config.toml
num_hidden_layers = 14
moe_layers = [1, 2, 3, 4, 5, 6, 7, 8, 9, 10, 11, 12, 13]
balance_loss = 0.00634
router_bias = true
beta1 = 0.95
max_seq_len = 256
Below are experts of layer 2 (counted from 0) of a mixture-of-experts language model. Rows are named router (the router's row for the expert), gate (a neuron's input weights, with its number), up (a neuron's input weights, with its number) and show model dimensions 128-191. Each number is 50 + 10 x the weight over its row's rms, rounded and kept within 0 to 99.
Before each expert's rows: "gets" lists some tokens that make up at least twice as much of what it gets as of all text. This comes from a sample of Wikipedia text that the model never trained on. Tokens count by the router's weight.

# expert 39
gets: " the", " (", " M", "is", "M", "m"
router:54 55 60 44 39 41 70 35 54 38 60 51 34 44 65 47 38 56 67 54 39 39 55 44 48 44 58 71 57 31 53 47 50 41 52 41 44 55 48 57 45 54 53 42 32 39 39 40 39 53 36 63 55 32 48 21 62 47 47 48 45 39 46 65
gate0:61 71 62 52 34 47 41 50 54 38 48 53 60 44 52 56 49 37 50 49 49 65 43 60 54 54 45 55 60 52 50 33 41 57 62 39 42 36 67 66 70 68 71 42 57 54 66 48 48 54 53 53 56 34 48 48 59 49 54 41 59 34 47 45
up0:53 50 55 51 44 43 73 48 46 39 49 62 40 42 57 42 37 57 66 51 41 50 58 31 37 50 45 48 59 36 45 64 44 45 52 40 41 36 53 43 41 50 49 50 57 54 25 41 48 57 44 40 55 47 41 54 64 72 55 59 49 50 63 48
gate1:47 52 45 47 48 55 46 38 64 19 62 49 56 61 49 51 44 65 48 79 60 57 43 51 64 64 42 50 55 46 47 46 59 44 47 50 43 47 60 64 44 66 61 55 38 48 51 61 39 43 43 50 59 38 56 37 49 46 71 46 50 53 38 53
up1:61 49 37 44 46 43 31 59 45 60 50 46 33 27 49 44 49 57 60 35 50 42 53 66 56 65 46 46 55 42 51 70 47 40 42 69 40 54 59 56 60 52 49 36 45 34 37 48 44 48 59 37 58 44 54 47 49 65 52 59 48 54 59 30
gate2:65 57 52 52 52 43 55 48 48 31 52 57 37 42 52 67 50 52 38 41 63 50 46 54 48 55 61 40 57 45 48 29 52 54 73 50 53 56 38 43 55 52 37 68 46 48 37 52 34 53 39 53 45 49 52 40 81 49 47 56 63 39 52 62
up2:61 35 61 45 45 62 38 43 34 56 49 57 45 65 76 51 65 76 40 42 42 49 47 58 59 50 53 47 52 35 49 50 49 52 45 61 67 43 40 27 48 77 69 59 47 55 48 44 49 36 57 45 61 69 51 55 48 45 41 43 41 61 59 43
gate3:58 52 35 62 44 53 49 44 40 45 36 56 44 48 68 58 54 46 30 54 35 51 58 55 47 35 57 61 54 54 24 35 38 44 35 48 46 51 48 68 46 55 57 61 37 40 55 48 50 22 37 45 48 69 46 49 77 54 67 60 47 61 42 61
up3:32 32 60 53 45 58 38 37 48 50 56 57 43 42 51 58 51 34 40 32 50 64 68 37 57 29 53 36 56 59 69 47 59 51 48 48 43 49 64 42 35 58 64 35 51 55 61 52 60 50 48 45 51 49 47 67 57 40 37 33 62 52 58 43
gate4:54 46 53 59 49 44 63 46 53 56 46 47 56 51 48 41 60 51 45 45 52 70 66 38 50 48 49 53 42 43 32 40 51 59 54 40 48 45 51 51 41 61 56 46 43 72 63 60 43 51 35 42 55 66 53 41 55 52 42 62 66 40 48 56
up4:66 51 76 41 54 48 47 54 42 33 47 49 66 36 39 63 45 67 49 51 42 58 47 55 51 35 52 45 57 44 44 25 64 65 32 41 51 29 47 39 50 53 54 64 50 47 59 49 44 49 46 47 35 46 45 42 46 50 50 49 43 50 30 54
gate5:57 34 63 34 53 41 45 33 61 32 65 58 53 52 56 48 37 47 46 38 53 61 46 66 45 41 43 77 47 43 62 44 28 54 52 57 54 44 40 32 55 53 60 40 48 61 40 52 51 51 34 56 41 52 65 38 66 58 58 45 37 38 46 46
up5:41 51 57 50 41 45 52 49 50 56 61 77 29 64 76 53 29 52 40 51 50 40 45 47 44 43 42 56 40 52 57 56 38 42 61 67 62 38 62 44 52 70 73 54 47 30 46 36 53 59 59 42 64 55 51 46 65 48 58 40 51 63 52 53
gate6:65 49 50 54 40 38 39 65 32 46 35 49 44 52 44 57 44 36 55 43 67 46 66 53 61 63 43 52 45 53 42 47 54 38 28 59 50 55 57 59 48 59 42 49 48 27 37 57 68 59 52 70 60 38 41 38 50 56 45 67 37 43 41 64
up6:34 35 32 64 38 64 56 47 56 38 62 50 38 35 46 48 55 62 35 53 52 60 37 38 71 35 50 50 48 70 43 34 41 45 53 54 61 60 50 51 47 42 59 60 45 37 48 53 59 55 69 43 59 54 50 58 47 45 59 47 35 74 46 33
gate7:58 54 38 48 35 38 41 62 41 43 41 38 39 66 51 49 48 43 45 32 44 53 47 55 50 52 72 50 41 57 52 42 50 42 28 38 53 49 54 54 62 49 55 42 39 36 51 66 28 43 37 32 59 44 40 44 62 47 61 58 64 63 49 48
up7:37 82 49 52 42 49 44 55 50 62 42 55 52 58 50 38 50 44 53 56 34 52 64 34 46 59 52 49 50 41 46 58 43 50 55 47 47 49 42 61 67 53 59 37 55 38 58 59 58 56 64 39 62 49 54 54 78 59 56 37 53 42 43 48
gate8:49 45 58 43 36 63 41 36 43 27 44 63 56 67 53 49 39 59 45 58 45 53 67 58 43 62 34 55 33 57 57 58 37 77 44 60 57 50 45 39 58 49 51 43 50 76 53 54 61 61 40 61 59 41 52 40 43 55 42 50 66 51 59 64
up8:30 37 53 44 53 43 41 41 63 31 46 58 52 60 46 49 63 64 52 53 57 54 46 43 37 42 42 52 44 45 52 51 47 43 52 46 64 51 58 27 50 51 61 64 42 49 51 31 48 63 49 46 45 46 44 54 61 68 45 46 53 55 30 38
gate9:31 48 58 56 55 61 64 45 55 40 57 39 47 43 62 54 28 55 44 55 56 47 43 54 67 46 65 52 42 56 51 56 65 65 48 43 65 34 60 58 47 47 60 51 51 50 71 59 48 39 31 55 48 33 58 42 51 46 58 22 54 36 40 64
up9:41 36 58 67 53 47 51 50 41 50 35 39 59 61 57 54 44 46 49 75 43 34 32 39 42 48 48 43 54 51 68 65 61 55 64 58 66 52 44 54 37 46 36 42 66 36 48 38 54 34 43 49 36 32 74 52 63 46 35 47 58 57 61 43
gate10:37 39 47 35 42 39 48 47 52 55 64 54 57 62 43 46 75 49 47 53 37 44 49 62 53 57 46 48 39 55 45 43 45 42 61 69 61 50 61 61 62 51 45 42 55 50 64 48 50 49 34 46 60 43 53 48 47 60 51 54 50 40 36 51
up10:36 55 49 52 36 46 53 32 60 51 28 59 59 50 31 56 54 42 59 51 40 57 57 61 54 61 37 57 67 56 32 65 39 53 60 54 74 60 43 50 70 64 35 49 60 43 38 58 51 23 55 43 29 38 47 27 63 40 33 57 47 40 41 47
gate11:57 48 38 45 43 47 62 51 33 33 56 62 53 32 30 55 26 58 37 48 36 53 64 60 58 67 57 48 54 52 59 52 46 56 56 54 47 46 40 50 49 75 40 45 30 47 55 32 51 58 38 61 61 41 51 60 50 56 57 65 70 35 43 46
up11:52 52 38 40 51 55 55 49 54 40 35 60 43 37 47 43 56 44 54 55 72 64 55 26 57 49 58 64 57 59 63 47 57 46 61 49 51 50 49 75 64 35 41 47 58 62 40 63 59 48 26 50 52 47 33 40 46 48 55 55 31 27 62 42
gate12:61 54 56 50 64 61 30 33 53 34 52 38 58 57 53 73 51 61 53 60 25 47 48 27 44 50 45 46 52 66 51 37 48 58 46 59 46 49 29 40 55 48 57 41 59 50 59 55 50 41 46 63 69 39 52 42 51 62 56 47 68 39 35 53
up12:51 42 41 53 59 60 59 56 49 50 43 59 52 49 35 50 46 48 53 54 58 72 45 44 55 60 22 30 40 55 60 65 59 52 56 49 20 63 59 45 53 59 47 74 53 39 46 39 53 40 58 49 43 63 51 42 48 41 56 54 42 60 57 66
gate13:38 47 50 51 47 52 47 51 57 33 61 45 53 39 41 68 49 35 42 37 23 61 45 48 44 61 66 51 39 55 53 52 48 42 48 56 68 55 49 50 72 66 47 43 57 53 40 51 58 60 30 58 42 41 56 55 59 45 45 63 58 45 47 67
up13:27 45 49 44 61 50 45 33 38 55 30 71 42 61 35 50 65 54 51 56 64 42 52 46 65 59 53 53 62 52 51 46 40 51 41 53 60 38 53 32 47 73 46 57 40 66 39 52 42 56 55 53 66 27 55 35 62 19 65 43 47 40 50 53
gate14:54 43 42 50 51 41 30 46 47 54 54 46 53 53 55 45 67 58 44 53 67 58 67 33 57 67 64 46 34 44 54 49 65 36 37 51 45 49 47 81 57 39 46 40 54 47 42 50 38 57 44 61 47 35 46 62 45 48 51 53 50 51 59 49
up14:39 59 47 51 57 65 46 44 51 39 69 62 53 50 50 70 41 48 56 50 48 43 39 56 53 49 57 45 51 53 39 62 39 60 73 24 48 35 43 63 63 67 67 62 60 55 50 49 67 39 49 46 40 60 31 57 56 46 26 55 53 40 47 17
gate15:56 69 53 54 60 37 53 58 59 54 46 53 65 48 48 43 46 50 38 48 47 56 49 41 57 65 45 70 44 44 43 32 47 51 65 53 41 35 42 54 32 68 43 47 54 53 49 51 42 55 54 24 75 47 50 36 52 38 45 58 64 65 63 60
up15:85 55 36 51 33 46 47 47 47 49 50 53 40 61 42 40 40 71 54 53 38 61 62 36 59 60 41 37 65 47 71 56 50 47 39 43 37 51 53 50 59 47 52 65 63 61 62 56 49 53 52 60 41 31 51 56 38 50 50 49 37 59 48 47
gate16:59 42 46 62 42 59 37 47 39 37 53 35 55 43 53 50 30 64 42 41 63 50 34 48 49 50 53 61 57 49 54 47 50 49 41 53 30 59 49 59 45 35 45 55 40 54 61 57 32 53 44 68 55 39 63 54 57 35 53 54 55 52 55 54
up16:51 53 45 48 33 40 70 62 27 64 47 50 61 52 40 46 44 34 42 33 61 40 48 57 43 40 44 44 49 66 49 47 64 58 36 50 66 48 56 60 55 53 49 57 48 49 56 48 46 48 38 57 49 68 44 48 57 27 56 61 42 47 44 67
gate17:62 54 38 62 39 48 38 58 51 59 56 45 23 46 62 45 31 66 47 52 43 40 53 60 58 58 50 64 67 37 47 37 47 49 45 52 58 54 48 57 48 61 55 46 58 39 68 60 51 45 34 60 46 41 49 26 43 47 46 28 48 48 67 58
up17:45 52 50 58 42 65 51 47 52 51 38 56 60 43 56 37 49 58 52 48 50 55 45 47 42 65 61 27 58 61 51 46 40 62 30 40 63 37 40 46 40 35 52 53 52 64 66 60 72 43 62 32 61 55 67 69 39 56 53 35 53 68 52 31
gate18:48 28 44 65 44 52 52 43 52 44 50 55 49 39 51 42 39 53 57 60 43 54 68 39 45 54 53 47 34 63 34 51 60 51 34 42 78 18 55 72 50 44 52 31 62 41 51 84 40 50 33 44 42 54 48 43 39 48 42 45 48 54 43 48
up18:60 72 59 41 52 65 67 42 50 41 63 49 47 52 48 48 58 39 52 40 62 57 31 65 54 54 61 65 57 48 51 32 40 45 40 49 35 62 62 41 46 39 48 33 47 33 40 62 55 55 60 65 52 49 68 49 47 52 52 44 55 53 65 45
gate19:40 55 49 58 47 59 56 53 44 44 47 37 46 43 53 59 41 28 50 57 51 38 59 40 45 64 41 41 47 51 78 47 60 45 42 48 48 36 38 37 73 57 47 48 41 71 60 67 46 47 41 59 70 47 49 50 50 59 51 66 68 54 45 67
up19:62 50 48 53 53 63 60 54 45 52 47 54 64 47 41 39 57 43 45 48 32 39 60 45 30 41 49 52 48 62 47 29 47 48 51 71 37 69 58 57 46 58 42 52 43 37 56 31 45 59 65 63 56 45 57 40 46 42 45 60 46 55 51 37
gate20:73 59 41 54 53 40 44 47 60 34 43 45 55 34 56 49 45 34 43 55 57 36 43 43 45 67 61 56 22 50 64 45 47 58 68 52 55 35 45 59 49 56 50 46 59 53 63 53 54 48 57 47 67 48 40 38 51 42 45 69 56 64 45 31
up20:55 44 45 46 42 48 53 48 34 54 53 47 59 57 43 33 62 44 63 44 58 58 39 54 53 54 31 56 31 46 46 49 37 41 51 60 54 47 36 67 61 62 55 51 47 35 36 56 42 40 50 22 29 50 43 37 49 46 57 37 54 52 37 33
gate21:55 38 52 47 51 53 54 57 64 37 47 42 61 36 39 48 46 46 41 42 46 55 49 27 38 50 53 50 52 71 50 48 70 38 55 41 50 63 58 46 44 62 44 49 51 55 50 42 50 55 43 43 58 53 47 26 51 48 57 45 71 33 48 52
up21:52 44 44 53 50 39 51 48 35 48 55 47 34 32 47 35 55 57 48 57 54 54 46 51 50 48 49 48 63 59 52 58 46 61 51 54 32 50 50 43 45 35 40 66 57 55 55 50 58 46 30 68 56 53 47 52 57 36 37 39 53 63 42 54
gate22:50 52 38 42 37 56 35 45 39 46 44 60 37 68 60 44 47 53 37 41 54 47 53 53 48 60 47 52 60 49 46 35 62 48 38 48 49 28 36 48 54 72 61 29 36 65 64 44 47 44 46 57 57 41 57 45 59 54 52 65 58 46 38 49
up22:43 40 66 39 46 49 47 64 53 56 58 50 67 53 61 54 53 53 50 47 39 43 27 84 40 44 44 53 56 48 48 56 45 37 41 53 61 67 43 25 56 62 70 51 40 61 47 53 69 49 55 64 61 46 51 58 34 45 39 40 54 43 45 36
gate23:61 30 49 58 30 51 55 57 47 50 53 64 58 46 42 49 45 41 31 50 72 54 40 56 50 50 62 51 63 51 44 42 73 50 56 49 53 37 58 57 42 60 43 39 49 40 57 64 51 72 49 56 56 54 59 56 54 38 47 67 58 49 57 53
up23:64 46 42 42 38 46 54 37 56 62 48 57 43 61 65 36 55 44 35 41 51 48 53 63 68 35 44 49 41 62 67 29 48 45 45 45 41 48 65 43 54 57 51 45 50 57 50 34 52 75 43 46 70 41 34 50 40 45 47 43 44 53 63 46
gate24:52 61 56 53 47 51 35 50 51 62 42 54 41 54 58 39 52 33 41 56 52 42 44 66 62 48 55 41 53 40 45 47 65 55 46 44 63 52 50 56 56 33 48 49 67 47 59 62 70 47 44 51 54 51 51 51 53 44 53 65 57 49 44 65
up24:39 54 39 67 56 50 65 35 33 49 57 43 45 32 57 46 49 48 44 68 34 60 61 48 48 70 49 45 64 46 52 35 34 61 36 72 39 52 51 33 32 49 45 59 61 44 25 42 55 49 45 54 64 48 32 60 43 62 45 41 45 58 41 69
gate25:54 44 58 40 42 61 47 58 53 47 53 37 47 50 50 52 35 45 39 47 71 51 62 68 52 50 59 63 54 34 45 42 47 69 38 48 39 50 47 38 35 49 46 56 36 43 55 55 58 60 48 52 53 58 57 42 56 77 49 64 57 34 47 51
up25:56 51 44 56 51 40 39 44 44 69 49 49 51 56 62 62 95 51 50 46 46 57 43 47 49 44 56 37 44 52 27 42 44 54 47 63 46 63 50 51 65 58 37 52 62 47 35 43 44 62 67 50 50 57 56 57 52 53 54 44 33 35 45 56
gate26:43 67 46 60 55 43 42 52 44 31 60 49 47 54 50 64 30 60 33 31 73 71 39 49 44 61 49 43 50 59 61 52 28 58 65 41 53 45 47 58 49 32 47 67 40 61 46 42 48 54 37 39 48 44 56 50 64 48 50 47 39 41 34 30
up26:50 40 45 51 35 39 60 50 64 55 41 34 49 61 45 53 43 43 36 42 50 51 49 49 23 44 59 51 47 45 49 50 43 62 65 50 44 43 60 63 69 53 56 61 40 46 51 51 46 67 45 56 30 62 40 42 55 51 57 56 46 45 41 38
gate27:47 45 76 53 60 48 60 52 53 27 69 48 47 39 49 53 28 61 51 52 55 48 55 41 45 58 39 36 40 46 48 41 54 46 61 49 38 37 52 34 51 62 57 46 52 46 28 40 52 72 54 59 70 48 35 50 50 44 38 55 40 44 47 70
up27:54 29 55 65 55 54 50 43 66 38 41 39 29 57 52 39 42 66 36 59 53 41 44 57 51 23 48 51 36 49 48 36 36 44 59 45 54 40 62 36 51 48 45 45 59 57 50 51 47 47 52 56 45 57 27 24 45 27 54 54 59 44 53 59
gate28:47 34 40 49 51 47 23 66 46 39 51 71 52 49 69 69 35 56 40 47 60 60 47 58 53 43 53 55 53 54 39 34 63 44 46 66 55 59 55 38 36 36 32 44 70 47 46 45 54 51 50 43 40 49 56 43 48 49 62 52 32 46 56 63
up28:42 54 27 60 33 50 59 43 42 56 42 35 47 42 38 49 41 48 54 63 50 64 47 44 55 39 55 63 49 53 47 57 49 48 69 63 38 54 61 57 49 45 28 53 61 33 38 45 57 64 59 62 61 51 47 26 36 61 51 37 50 49 69 50
gate29:44 48 50 56 40 60 44 35 43 43 47 44 36 41 47 53 33 44 43 51 61 24 50 55 59 65 50 59 56 59 38 49 44 56 60 55 49 55 50 46 61 54 35 42 48 56 27 46 45 52 44 42 50 46 51 31 47 59 53 55 52 51 52 39
up29:32 60 54 58 52 70 55 52 56 45 37 52 47 54 56 48 42 69 42 53 57 46 37 32 48 53 45 58 56 52 41 52 60 60 50 54 71 56 54 32 56 52 52 46 52 46 76 45 47 56 55 52 58 22 49 36 44 32 48 43 39 55 41 41
gate30:63 44 52 43 53 46 49 66 53 31 48 38 65 55 49 64 39 54 54 51 58 49 40 46 49 38 32 44 48 42 48 51 59 62 53 59 58 63 55 34 34 48 47 50 39 62 49 44 61 77 41 59 56 52 56 44 68 52 39 44 41 60 50 62
up30:45 45 58 54 43 59 38 60 56 69 57 58 52 23 53 58 39 36 44 40 37 36 52 38 59 69 54 56 43 42 54 52 52 45 48 45 58 48 70 51 26 69 43 64 38 60 51 63 45 44 54 62 45 45 57 55 52 40 55 50 42 61 69 36
gate31:51 46 59 45 51 56 57 41 38 51 51 42 42 60 43 40 31 48 57 67 59 47 46 44 43 57 51 53 48 62 51 33 67 36 46 53 64 28 33 51 48 58 38 62 64 43 68 47 36 52 44 43 46 52 38 72 72 48 33 46 59 46 50 50
up31:53 51 59 48 55 34 67 49 54 70 42 47 56 57 35 49 46 62 44 50 45 55 56 58 52 54 51 50 40 46 51 34 58 51 55 36 46 30 34 57 59 53 39 50 47 48 40 48 39 46 25 47 46 42 27 64 71 51 39 55 60 57 34 35